Below are experts of layer 3 (counted from 0) of a mixture-of-experts language model. Rows are named router (the router's row for the expert) and show model dimensions 0-127. Each number is 50 + 10 x the weight over its row's rms, rounded and kept within 0 to 99.
After each expert's rows: a language model's description of what the expert responds to; "comes after" lists some tokens at least twice as common just before its tokens as in all text. This comes from a sample of Wikipedia text that the model never trained on. Tokens count by the router's weight.

# expert 43
router:35 36 60 60 65 36 67 56 53 40 51 51 38 63 41 44 45 50 61 37 66 51 64 69 31 54 60 46 42 60 32 57 35 49 48 50 28 34 61 47 55 52 46 46 49 40 43 57 60 57 59 51 58 50 58 47 36 52 53 50 68 40 56 48 59 50 42 61 44 50 66 60 50 34 54 39 40 43 57 42 46 52 37 63 73 37 50 34 65 49 67 52 47 46 51 49 50 31 55 32 43 65 40 37 51 62 53 43 51 33 56 55 59 46 48 49 67 36 47 41 57 50 62 59 38 42 39 60
What it handles: Year numbers. Four-digit years or their last two digits, mostly in tables, lists, date ranges and dates, e.g. 2009, 19-96, 1996–97.
comes after: " 19", "20", " (19", "–20", "–19", " 18"

# expert 50
router:47 77 65 34 47 42 45 48 49 44 55 37 51 62 40 46 64 56 54 66 31 38 52 55 55 64 55 39 60 57 57 66 44 54 63 41 56 45 58 69 64 49 49 70 48 62 46 48 47 41 45 50 46 26 50 33 47 33 25 58 51 52 43 59 58 49 45 54 62 34 46 40 33 50 51 51 62 42 37 64 54 52 45 43 46 55 46 51 44 39 49 68 47 37 52 41 61 47 55 58 46 46 54 66 50 59 63 74 53 64 37 65 51 66 41 54 43 36 45 65 52 49 44 52 48 58 42 57
What it handles: Mid-word verb pieces. Inner and ending pieces of verbs and nouns, often s, ed, c, ur, plus stems like visit, claim, contain, e.g. rec-ed-ed, repla-c-ed.
comes after: "s", " re", "c", " ", "ce", "ur"

# expert 55
router:54 71 64 44 47 41 41 35 46 39 45 38 51 38 59 49 51 42 52 54 36 48 62 53 45 56 46 46 60 44 47 26 50 56 60 46 48 48 58 48 50 48 57 70 48 55 56 44 48 48 43 70 37 48 50 60 40 36 52 50 50 51 53 66 43 51 40 50 57 28 38 62 47 75 40 53 65 49 51 37 39 43 39 72 66 55 47 54 40 42 59 60 34 52 67 57 29 53 54 68 58 44 45 42 42 74 44 54 61 38 45 47 49 63 53 32 34 56 60 42 43 65 44 60 48 58 39 66
What it handles: Single-letter word interiors. Single letters or short pieces completing common English words, e.g. fri-e-ze, Len-g-th, En-g-lish, underst-and, doub-t.
comes after: "n", "g", "re", "en", "e", " se"

# expert 35
router:62 39 35 39 52 47 38 58 59 31 48 52 62 40 59 45 54 32 53 38 32 72 49 37 34 34 49 61 33 55 57 41 55 65 44 56 54 57 36 52 50 72 60 52 46 52 42 27 40 43 31 47 48 59 65 52 64 58 46 58 44 54 52 36 47 55 58 65 62 37 70 55 50 43 48 61 59 64 43 42 44 53 60 43 44 34 47 46 46 53 50 36 65 57 61 45 55 64 48 58 72 31 50 48 60 49 42 34 38 45 45 55 54 52 43 39 54 50 44 40 52 43 41 38 45 56 37 47
What it handles: Of and prepositions. Prepositions, above all of, after a noun, plus among, from, to, for, as in proportions of butter, copy of the budget.
comes after: "s", " of", "ation", " one", "ing", "ity"

# expert 39
router:43 47 40 26 46 54 36 61 53 42 53 50 42 59 46 73 64 64 51 37 58 59 57 70 73 66 33 60 40 62 63 52 47 59 55 60 38 47 39 55 33 57 55 44 51 50 46 34 42 36 46 56 48 38 38 42 51 35 60 64 60 55 42 61 36 34 51 43 48 55 48 51 51 62 59 41 50 52 43 40 55 46 49 39 60 53 47 41 33 72 54 32 36 60 61 48 55 40 56 44 45 49 47 61 54 40 49 42 38 54 41 64 35 41 38 55 47 59 44 60 41 39 36 41 43 32 45 52
What it handles: Hyphens, slashes, single capitals. Hyphens in compounds and slashes, plus lone capitals or symbols right after them, such as peer-to-peer, high-value, synthesiser/sampler, table bullets.
comes after: "-", " (", "\n", " \"", "/", "=="

# expert 2
router:60 31 49 49 35 47 32 48 47 41 45 54 60 53 53 62 39 46 48 47 52 46 66 39 65 64 50 40 52 58 43 46 62 49 54 53 33 64 54 71 57 51 53 51 64 47 76 41 61 59 50 52 48 66 49 33 57 40 42 45 51 46 46 44 60 43 37 57 38 36 59 31 59 46 55 43 69 40 51 59 64 69 51 52 39 69 35 54 46 48 50 54 52 46 49 59 46 28 62 46 56 36 60 56 43 49 61 73 56 42 58 42 41 59 41 64 44 68 40 35 52 59 41 50 66 57 59 52
What it handles: W/h/sh word fragments. Short word-internal pieces, often w, sh, h or hu, right after an initial h, w or s, as in He-w-lett, h-ock-ey, w-ages.
comes after: " h", " H", "w", " ", " S", "H"

# expert 61
router:42 55 51 46 50 42 54 57 58 55 59 70 59 47 62 43 37 59 49 52 48 61 58 31 43 47 59 50 32 45 62 43 67 51 58 53 55 58 41 52 49 42 61 36 65 50 53 56 38 54 66 60 46 60 66 61 48 59 31 39 42 48 40 38 61 66 63 66 60 47 59 49 61 53 46 40 44 35 41 57 70 58 51 54 37 69 40 37 56 43 59 58 52 62 61 75 63 59 47 60 55 51 67 50 40 44 42 57 46 45 48 67 72 58 39 44 58 34 34 51 52 59 36 46 51 65 54 37
What it handles: Clause-linking function words. Function words opening clauses, chiefly that after verbs like suggests or admits, plus which, where, it, his, their.
comes after: ",", "ed", " that", ".", "ing", " of"

# expert 11
router:43 30 40 48 55 42 46 60 49 65 48 36 66 57 68 51 53 47 62 41 48 43 52 47 40 33 45 62 49 60 39 39 38 50 50 57 58 61 55 33 47 45 48 55 54 54 51 72 48 48 60 61 37 60 63 62 39 37 48 57 71 38 39 43 68 48 67 48 56 53 46 40 33 39 40 51 36 44 54 57 60 33 60 51 47 42 44 38 46 58 57 33 42 64 44 66 51 44 53 64 66 48 56 59 50 47 56 36 63 41 59 68 51 42 46 67 72 42 36 42 48 50 42 47 53 72 50 44
What it handles: Numbers and determiners. Counting words, ordinals and articles before a noun, often after the or final, as in final two games, third single, no, a.
comes after: " the", " a", " as", " for", " of", " in"

# expert 32
router:47 41 43 48 65 48 43 55 56 55 67 49 65 31 47 43 67 61 55 44 36 46 69 52 43 35 36 43 43 55 40 40 43 52 44 57 55 68 60 47 65 34 51 41 42 45 60 57 45 42 58 45 59 57 49 52 51 50 35 51 64 34 39 45 68 46 74 66 67 49 60 26 41 64 54 52 35 51 50 55 44 38 55 45 32 47 36 33 46 46 52 54 44 58 46 74 61 60 53 64 62 39 45 54 46 36 58 43 54 34 46 63 50 40 60 59 59 55 39 51 48 47 36 44 62 60 54 43
What it handles: Articles and determiners. Articles and possessives such as a, an, the, its, their, his, usually after prepositions like as, with, of, by.
comes after: " as", " with", " of", " in", " to", "ed"

# expert 31
router:51 38 75 65 36 59 43 37 47 61 43 67 56 57 39 54 41 44 35 47 20 45 42 57 64 57 56 43 49 56 47 66 59 49 46 32 42 43 43 46 62 52 45 39 34 61 64 55 54 37 42 38 59 42 40 44 50 37 47 39 74 57 43 58 53 43 38 31 49 55 46 52 55 54 66 51 48 43 53 47 43 50 38 73 71 59 60 42 45 46 53 58 52 35 61 47 48 38 45 56 54 55 59 33 38 54 54 45 39 36 46 44 59 33 41 52 56 55 67 35 46 39 58 47 50 46 61 54
What it handles: English name pieces. Pieces of English-language proper names of places and people, e.g. Ten-ness-ee, Bai-ley, Samp-son, plus Scott, Smith, Saint.
comes after: " B", " K", " T", " Ba", " St", "B"

# expert 20
router:39 36 50 45 43 57 62 43 43 43 56 55 26 59 46 56 37 48 55 34 67 56 62 64 46 39 52 59 41 62 42 44 37 45 30 46 42 42 64 54 52 51 43 48 45 45 52 43 50 64 64 44 58 39 68 51 45 57 61 41 65 53 42 36 36 51 37 55 31 44 51 45 46 32 50 30 33 44 58 49 33 67 49 67 56 34 44 44 61 48 63 56 49 31 56 54 47 30 45 40 53 60 46 44 55 60 54 42 46 54 46 62 48 47 50 51 43 51 44 45 61 46 71 51 36 47 68 74
What it handles: Trailing number digits. Later digit groups of numbers in tables, scores, years, vote counts and times, e.g. 1,89-5, 78–70, 1984–85, 16:24.
comes after: " 19", "–", " 2", " 1", " 18", "2"

# expert 22
router:56 45 49 35 50 54 50 57 61 45 37 47 49 45 36 54 41 33 49 54 15 35 59 41 54 41 52 57 44 57 43 52 48 55 56 37 47 41 44 38 51 54 57 65 45 59 66 57 49 41 33 40 68 42 47 73 55 61 49 51 56 60 49 45 39 45 44 52 52 59 63 41 67 25 65 61 45 56 49 53 53 57 26 49 43 55 55 46 58 61 42 47 39 41 58 58 41 45 70 61 65 49 42 43 50 39 47 69 44 58 50 61 72 51 53 49 48 51 58 54 33 58 59 48 61 47 70 65
What it handles: Suffix -ing and possessive s. Word-final -ing pieces and possessive 's, as in Sav-ing-s, cast-ing, Sell-ing, governor's; also Royal, British, Great, Indian.
comes after: "'", "v", " of", "d", "rm", " lead"

# expert 10
router:54 54 60 35 67 38 38 55 66 46 50 39 65 52 48 45 61 43 54 47 47 48 37 47 40 40 58 60 47 29 44 50 32 50 38 32 48 48 31 48 60 48 60 33 64 61 65 53 42 31 46 34 59 65 40 47 37 70 57 32 41 52 46 45 46 64 38 66 56 48 45 50 43 36 59 48 53 59 42 51 40 60 46 37 47 65 52 46 49 40 55 36 67 56 53 55 50 58 36 44 55 54 32 56 55 48 44 32 31 40 39 50 52 46 48 39 70 50 51 53 57 32 39 38 49 47 56 36
What it handles: Locative and temporal prepositions. Prepositions in, at, during, near and on, often introducing places, dates or ages, as in treated at, in 2007.
comes after: "ed", " at", " in", " with", "ing", "ated"

# expert 4
router:53 32 49 62 56 45 35 40 43 62 49 70 56 41 55 51 68 58 60 56 56 42 42 55 47 56 45 41 53 31 56 44 41 52 53 58 58 39 45 58 59 58 33 71 37 64 41 46 48 49 56 43 38 29 56 60 47 52 43 38 55 55 41 52 54 40 65 50 68 27 61 59 59 31 56 49 56 42 64 64 46 59 49 60 29 29 42 33 52 34 44 65 53 50 52 47 56 58 42 64 51 53 40 59 57 51 43 72 47 62 34 56 58 57 49 49 59 67 52 64 51 38 49 60 49 50 40 54
What it handles: Mid-word Latinate fragments. Middle word pieces of Latinate words, often after con-, ex- or de-, such as consec-ut-ive, -min-ister, con-duc-ted, con-ce-pt.
comes after: " ", " con", "ec", " ex", " re", "ad"

# expert 17
router:41 42 50 31 32 48 45 56 41 57 46 40 64 57 37 40 47 43 66 62 46 47 35 62 66 60 36 45 58 43 56 45 46 70 38 53 50 54 68 41 57 58 48 48 37 61 39 48 58 43 36 46 63 36 40 61 48 66 60 49 41 54 60 42 52 59 49 52 47 34 55 43 61 43 63 36 42 58 41 28 53 44 37 59 56 55 45 44 57 39 46 56 45 49 49 46 73 57 53 53 38 52 60 65 66 47 45 54 41 46 31 49 56 45 56 40 37 61 65 78 59 61 37 47 70 46 42 52
What it handles: Word-final s. Final s and similar endings closing names, plurals and place names, as in Massachusetts, Lewis, throws, Saxons, Hassan.
comes after: "s", "es", "as", "ro", "les", "is"

# expert 15
router:53 63 67 42 67 40 42 51 48 60 40 58 43 58 58 61 66 50 42 59 28 56 54 53 43 48 52 52 60 45 65 68 48 44 58 55 36 37 55 74 53 55 57 65 58 62 47 58 46 65 43 57 37 40 57 49 53 42 29 36 50 49 62 59 67 48 38 36 49 49 69 56 57 67 63 58 36 56 54 67 58 52 50 68 33 66 43 53 45 62 57 64 51 44 58 52 52 62 35 55 44 48 44 54 36 60 60 57 45 72 58 61 59 53 50 66 52 53 34 54 63 55 44 54 43 50 63 50
What it handles: Verb stems after prefixes. Roots after prefixes like re-, dis- and com-, plus common verb and noun stems, such as re-port, rep-air, dis-guise, support, return, Air Force.
comes after: " re", " ", " dis", " st", " lo", "p"

# expert 16
router:26 44 40 39 48 54 49 48 50 40 42 66 57 44 56 45 45 69 54 27 48 52 43 55 53 59 34 45 40 32 47 55 51 52 33 62 60 57 65 41 51 50 51 35 41 54 48 56 32 29 66 63 57 42 69 55 37 36 42 36 52 38 52 40 40 40 55 49 43 31 38 39 51 58 46 51 45 34 50 37 49 43 44 47 40 45 32 56 64 43 52 63 55 52 29 53 68 53 33 52 50 32 60 63 37 41 70 36 53 53 52 47 49 65 51 43 48 50 43 44 53 42 48 37 50 57 51 46
What it handles: Word-initial consonant pieces. Short first pieces of a new word, mostly single consonants after articles or numbers, as in c-ensus, f-amilies, f-loods, h-our.
comes after: " a", " the", " and", ",", " is", " The"

# expert 21
router:55 33 47 43 47 34 43 46 43 61 48 55 54 65 44 51 55 41 57 52 47 38 34 65 42 61 36 40 57 45 47 59 32 51 31 45 60 72 57 50 59 59 53 50 46 46 61 48 56 59 44 49 27 44 41 42 47 54 52 59 47 57 48 63 62 50 67 47 52 48 56 62 59 57 57 49 55 33 65 63 49 59 48 49 54 46 42 29 50 32 41 67 71 61 50 50 44 57 54 45 43 75 42 46 56 42 67 40 63 58 45 60 60 66 67 55 41 33 55 50 56 55 39 72 62 44 59 65
What it handles: Mid-word fe and s. Word-internal pieces, chiefly fe after per, ef or pro, and s inside longer words, such as per-fe-ct, ef-fe-ct, Con-s-ervative, di-s-crimination.
comes after: " ", "fe", " de", "ef", "en", " con"

# expert 14
router:56 44 49 56 59 48 61 54 37 49 38 49 39 57 50 54 61 58 48 50 54 62 64 55 59 60 42 71 29 59 61 35 62 60 56 27 53 31 53 51 58 58 51 38 69 28 38 64 55 60 47 45 66 64 46 50 61 36 54 60 53 45 40 50 48 42 50 42 43 49 36 53 56 55 42 38 40 58 59 64 40 31 63 54 53 32 37 48 32 64 42 57 53 37 49 36 44 41 57 28 49 60 46 45 53 66 46 56 54 46 40 38 51 49 44 52 38 25 48 46 35 42 59 49 52 44 62 57
What it handles: Capital letters in acronyms. Single capital letters or letter pairs inside abbreviations, country codes and brand names, e.g. KG-Z, ES-P-N, Space-X, LGB-T.
comes after: "S", "A", "R", "C", "T", "E"

# expert 37
router:54 67 46 49 57 58 57 44 39 49 62 30 46 39 52 61 37 39 49 61 57 57 39 50 55 49 56 58 41 52 44 40 35 58 42 46 34 44 45 48 50 52 48 63 68 50 34 62 42 36 39 39 68 46 63 60 57 49 45 33 57 52 51 46 66 52 67 40 35 47 44 64 43 44 44 60 49 53 61 52 44 76 62 57 72 51 63 43 57 59 29 50 51 60 50 47 52 46 37 69 40 41 44 57 39 68 60 35 51 57 65 54 70 66 49 47 58 45 47 50 56 52 36 41 39 53 49 72
What it handles: Credit and production verbs. Past-participle endings and verbs in credit lines and infoboxes, e.g. Direct-ed by, com-posed by, Coordin-ate-s, built, published.
comes after: "ed", "duc", "rect", " pro", " di", " was"